python train.py --num_hidden_layers=13 --hidden_size=640 --n_experts=64 --experts_per_token=6 --d_expert=64 --d_shared_expert=256 --hidden_act="gelu" --moe_layers=[0, 1, 2, 3, 4, 5, 6, 7, 8, 9, 10, 11, 12] --n_empty_slots=32 --router_score="sigmoid" --normalize_top_k=true --routed_scale=1.0 --balance_loss=0.00229 --balance_bias=true --router_logit_norm=1.5 --router_bias=true --init_std_router=0.0198 --lr_router=0.0002 --vocab_size=8192 --norm="rmsnorm" --norm_eps=1e-06 --tie_word_embeddings=false --optimizer="soap_variant" --learning_rate=0.0021 --beta1=0.95 --beta2=0.99 --batch_tokens=[65536, 131072] --max_seq_len=512 --train_tokens=696300000 --max_steps=7162 --dataset="wikipedia_en"
Below are experts of layer 6 (counted from 0) of a mixture-of-experts language model. Rows are named up (a neuron's input weights, with its number) and show model dimensions 520-559. Each number is 500 + 25 x the weight over its row's rms, rounded and kept within 0 to 999. Numbers have three digits each.
Before each expert's rows: "mostly gets" lists some tokens that are sent to it at least half of the time. This comes from a sample of Wikipedia text that the model never trained on.

# expert 53
mostly gets: " that", " which", " when", " where", " who", " while"
up0:486467532482522508481476488520471509508488453507512544482552496510507531560503500501526494510532503485478503490489466488
up1:496504488540490483472489497548481496522504515505501491505540488424474460436499470498491485512501488515544525533504496475
up2:537493506493510495537491472498542537520508531455506484468477508449472469465491472493497494550471495497497458532483548496
up3:488494495498485498504460463519518487485464496507508462506506545502511499512467474493518529530517466531487518503469456489
up4:520519521543506500496508521512504524466503493468481523523524457522510491488484548438462503454463497497509476430530534509
up5:528499502537466486499519470507491524523499491497489501475509501508510519472502464477507503490536536495525469547491517511
up6:457491498515509498527452515475529564529530487526448509456474490491481489488504527511499543484464453507493480471520520511
up7:516488485476483501477539521502459523548511480461534489521497477484480493524463520534506485487520499471539493562521503444
up8:513481527566502516490471525443531496496525516488499508466541507468507493504542489547517503490498494525492485511526501474
up9:514488532487495479515540458486488472453467472525502468509512539492490506487535522515499527516482492503489502494491445490

# expert 6
mostly gets: " (", " \"", " '", " [", "(", " “"
up0:487520569460500533571531537497473478514523523451477507509492512487534497537515520461491485519554509515489456535494535539
up1:512461458510431504530543487514513533519474508445518485522516441511524491463512498507494471494535509531560539489539541488
up2:487529446480485521487514500478484521511557488484492506472493510511517510502503523508466424503481515497504555556524468474
up3:521517497493469487487503515506471501532442459505576548463476465444494523496495481490516494472487512474493529490508510476
up4:488526469519489549494501484444523439489522502514510501482514467504509500538505518514552505544481495462518524542492471523
up5:490480536506522485475520518478449520507469498502515471514495515496505511510478454497532507507494437517507508507487538545
up6:462517474524491455517528485518502486497513507539528479538474464541556502480495503501495485510506481538467521533498503506
up7:452474504538514508546507544478549509523489510474541477489513488521501469498511494512514516483446508526464520506532486542
up8:532482499523516445520511531499439490501482467549529495495514522503453549489472463512481482509483445505499526481552497485
up9:510506450494493522487522501539481502483502451536535503504464515509534510527529528509489470544489521528497541470485523448

# expert 8
mostly gets: " they", " should", " you", " Jones", " Lem", " just"
up0:506507498522515448484533515481490495480467511551488523530488527478502528489495501504481500486539489509499483486517460525
up1:521500521511542521495475573504463516488453516528491500543511474519493477552531535501518526513514511480474511491493504500
up2:502470517505494518492509503517511450534514507530508482482495509485489491513533507470489496497527520494468480496469514507
up3:484473533516461474499490513500477536507528487520486498456518519480483469509450494479493527497512483486501494513561500558
up4:502532502477490513497468482499435489504502464536499515517502488530515504533512469481477472500520554496522447510493500507
up5:518502494514482513448531539496502469514493505488507461507518475496502485481487483452489530455463505457564514528498501511
up6:488539488525533507531477481519546474499516522448467510474499524502492501496499513531506482511538488492483520499518510519
up7:507528503479527569494502489505487538507495525566499474548501500486472526509512477494529514483462504519514457529482512502
up8:483546469524478502494488530469502522506474587549516505473508484464510491486490512501509507500497517537488495517472474497
up9:493516508510528546479493494505500536483525523513513457503514486462516519542464469507537509509440483517493501538496502507

# expert 20
mostly gets: " Land", " ship", " land", " water", " food", " drug"
up0:503547500522475469496510477484490511529524461490487463504491530477461484501465527529502496500483509494506555486536505473
up1:452488502540479513484535479527510453482505504478492537488466534522536509511463474520492539509509551517510481507518490516
up2:521494507486545519504520523520523488509524529498516499516521497467500530495539491492533483510517471477486527509457481490
up3:486532477478531502546496515476513486511522499498569494505502491519504523555488510499458487499503482516493504520526483474
up4:532505481498515502504489487524525490512522455521451488487477501529512489505522482507512526517467475497447473488487479490
up5:519508535472472549512510551490513502551505495502487469525498477521501507501487473476477487500515471504477517531504523485
up6:534475487519474504523503536494502471493523486493522496499470458496537533508456504519546527483473487518511489519529509543
up7:456490484496516485470511517506517509503463460513461486484484490470451497507515492497503523485452526472539481516551525500
up8:500515466532530490558475535504421554510483501508511473506518519480480518510494481499470490521493512526508510497496511507
up9:493513511536466509491501506521488445499526479482498512518539513482533556480517514511515520486471520490509527512476482493

# expert 61
mostly gets: " with", " on", " against", "On", " On", " between"
up0:503527506500495483523493493508497467556493520523528466510505527501515497473511514497493520492483498497516550511492509510
up1:507534527536502510470550491506513506492487503534518535520503530514501462483501477556541465511452463513488503549516498502
up2:478532542482502510460528456476502503482518487523549512509476536501483472530515472476533477475495485495465490534539513496
up3:516508533438475502498497493537518492503484494478496506484487531511511510511523500503488514518517469490518511522473439467
up4:488470537541486461521511558522482509472561471507500497481441540534497501509517476495527506508467493489504512510457519473
up5:526515483496508487513506528493502512481467547483487509503512475500500511480487450455505519513492520525481495473526492494
up6:517494502514520454464466531487535538465449491504502525517487465537481586493498508563493513486457485509540471494535487483
up7:485491494477435506487531493480543508550493509530489516486486544467531471504542488495422489528489467475514507506453528490
up8:507531504502502518488538509528524467513507515511527494516448527494514505534519488544542528525491511524498476477528525528
up9:483511520493485489479475438503531488462497494483509516514491498523512500495515539487528495485481533502488495548483525480

# expert 56
mostly gets: " without", " wh", "oca", "erc", "wo", "cha"
up0:548512470507497517481501523498473517473497518496511447488520469507498453519523510456513507474492506478513500537507512529
up1:493539499495497499457462484495502503481516471460520467524488498488519504482526491467485503513513466479526512504506498476
up2:510494533482497508542473540492465492565456479530560532503492460486472504524515489510517520472459501431513499443516530473
up3:537470497494449578514487489508543466506519498535507511523530489458519491466509498504548502470487513510507535467522518486
up4:517472483468496477527484532577486515540513491510443475488506502498553475519494500454522525488489500477478475497486537497
up5:514407536562472499535500493472505481491501560518515469525529513492454494489504519504502566448526489548495519459485504481
up6:493536496476455508517527536523489477539535526467497513487517493507517463475473496478515562530485523441508519478494546504
up7:524497504496536512505472540526484455516510473473528521499530495518467528500470469494542524499495518515514461464510448514
up8:480528508512488517487468499470494494496490518520494456474557515510508490481508511503510438476487555473494470514501495487
up9:467499521516544469513464483490504416495463514548523496509491527508512486517485512471483543510490485507537491486510496477

# expert 23
mostly gets: " election", " war", " arr", " Democratic", " Born", " along"
up0:485497475485524466510526486486541506533543570458487506491499479468464474511470496482505502493501535475501475512512503501
up1:508509518512473469525550524479489531482545481503541497437493489517511471481473478493519517507513485461528495479479545488
up2:506496501454468452488522545516529527545506506486533501498485483499524525516520494508454504530493453502513503494496543522
up3:535534483479508493534498499494503516465529543509521459506483488468490493503497496525504501509460510498480512487460493449
up4:551460482470492540497532480503494458484524534462497479489506526560561477505540476455523557545475520523499470485457495528
up5:546480491492456490554447518501529514507522498552503537482523507504496496477465523495546545527508439496502498505509492522
up6:507482512463487525473515536483502527472580493479516526486548493474496545520499502482505484503508461524511485480465565468
up7:488524502464495487508504482513497532494501475474564529533465459500502521513470498452500504517489543503514510519502548512
up8:520476507527530507540482502458482500503524505475535486527522494501537473509475520505488527527521500515511471540434499514
up9:531489517503480538486524488512488485476489477553487503504474533488500536517506453521493515490488541507496489496529456514

# expert 60
mostly gets: " .", "oph", " however", " organis", "raph", " surviv"
up0:483481508485522490521437539534474511453552477513507510499509517466491503491453555547480534502470464517487504447453548518
up1:502535478468466491475462506506479502520490522515514510536481486503506464465497462541493480500512512491528521503515476495
up2:520473465466472532511524467491495502462533470460540546517443471504525495458527526517507500515499458488508490485519538463
up3:524473475494506534500565486473519500485531512520516500493551502500537507478476504474508532546467502451523501497471494523
up4:491485492509438521463497476511452523507535537504548483509497489493513499486478556501500482486495515536496466491461519551
up5:484507480450526478538489459517475453494498475520541487506525485489495508478482462543496441497456517494489565501528458511
up6:486547519492483518491476497484507505508520480499504481464487531525434505509510500494491499479486529538477490512494491500
up7:491525494477493451517471525527529439493492503520522528461488475479540501487489533491522462504514513503507526487505493507
up8:497485492492532484490507483540518490512502440509507501525528524481525469535503492542530511491509512509481533471468491458
up9:497492447477478488531492491512535523511500461500507554487485495485467460502499474521491524524524465483514513484480471499

# expert 43
mostly gets: " for", " in", " In", " during", "In", " For"
up0:511490499498516477474474488487494502484452527484522513521506518468501485478509482468537528530510511531465519534474489509
up1:494524473517535518528496482498477497511500521478506543498511549506481477528437517501491516478503518490481481486491526509
up2:529563522538524546475513486511499487468495521529531500518497502472512457483528491514522543432503492528479488507509497479
up3:472519506471491538485515484522481507464519559509510546489527498464497514468520455488498480502537490456517512488482554533
up4:494495465515471519523525485478503522479515507530499541471497533477484500484524489460451515534504478483513503529469529480
up5:495523554533526508550465472502467460471498503479505523476536492501528495522496495473531511561471472525469547459524546467
up6:474516520494499499485478497507540503542471458498490515494477517512503520511536463512482509539517516523467507480482482509
up7:462551496452537490488532477480470527537471497480492519518536470518517480542493480515512505477558499493498515517524532490
up8:466522471548507491466491459441512507502503507506491482428497502481514503517502470501550479511518494524492528502511495486
up9:471478514464556482523483500458523486526475462455511511489533479524514520527455501498473456519535518465507505529483505522

# expert 19
mostly gets: "″", " Coordinates", " Score", " Gen", " surviv", "equ"
up0:511495498486507497511490572472508490489487498496479483506527482582438467495487534475491490465500508517504527470474463460
up1:458499506528541483556515528512509473461528512490526492487475479503516501479487502520501508491473500420461466490485515502
up2:537480469510497529493500536491492478513496558492506515521466490493488465525509508514491523465511483506477480524481545530
up3:468533478505516480528513475494486531516505514493507488519528522515508475502558471502474520504517547510512466476461507470
up4:498499458532528476520499510513526527497495521439509503463499528507511493538513500458518477488517517516485530483532477491
up5:490496515500496478510426516527521498485511512442502505525457533472459511487487500542473464473527486550452491455490495505
up6:522512482498542523460523505492502505482539471468490474529456508501470512508494491450474487519508488528488490504507450481
up7:499480515515514476554478495469447478502495467550489497497498521505438500494506506511486492518485462536500468544501510492
up8:534462482547527508526482496485487514491516459516561480519502470523523434469499536502484530469456513512471487436514493481
up9:486484474496496510525470507472485460470464531553493508515498490498522496507513510459505535475507480526489523560507504499

# expert 35
mostly gets: " with", " around", " including", " using", " wrote", " having"
up0:511544498473471539476501458517514515540486489506458573493510493506489477507452506524521510481471509472501477564498473527
up1:511534535551510501506498498496549500525470534477517504546508481511474440494492506471512536507487473488485474525512523492
up2:500553486533529517506493482513510486529494533473492507481479511477496483522523514539561497538467483506493537501508515530
up3:524517504491484468499451502499501518475494489498511497500532506487501506515491525535456516454492489506453513460486516474
up4:527531473493528500541483475489521555449531496489489571488477548489540456474486497495519484467565545504474497502490533511
up5:502526486490449500516503545486504493515488512505533526471530505485549515461505530517507469562445505509516498501529532506
up6:481501495533525507509437495499523506513449548476498508487501481503507498499492510494506536526448499483482526498491505484
up7:520497527519469468517448520506504463523545495493486570530553486509489543462466497465539472517505547529519514500477476502
up8:519524501508483503469460499511516530533516505474499551526532549476493484470488502464496543489546543501463504486510527464
up9:524523469582487495481432502544479527487531484521475541498492494515512484478482484495491521573464510521504518484549509483

# expert 2
mostly gets: "\n", "$", "\n   ", "_", " Economic", " price"
up0:435497487490519498497502519508546487503514530494565500490502501512496503498507524490518556524514468498479522517530509482
up1:527505496515479487502488499477492489476506489518472508539517488490491527509483501467529510491434465524516456480485500475
up2:505450521505490478527537485531489507514505519503477495514496500514483484437482492539502514479485486524491472476490529531
up3:542507507468446481479493481492533467525495468496514525484510487453465501473463543503526517506451483501495507486489509483
up4:491526559444520482535487543504516482514499484520516486514533475505495499477524477522501480517496503502512503523465505517
up5:491533509544508472558545520495486488522482504502530522509487534505500488502517480543507520534501500536531471506516481514
up6:467515508489521486511487507497526483478494519506508477527511505540504488529519483521523464526497502519494499493513460507
up7:518463483532454441520516507504456476472515441487501484535505558529464495544470475480492527506446524496517474503489537546
up8:477493503525501527520471530500519504481473487470520499503480517478475431480505525504502516544438477518509535517494475508
up9:451538524479463463518507515491485468512502500516524477516467499511473488492491472505514469471463489512532501522544507451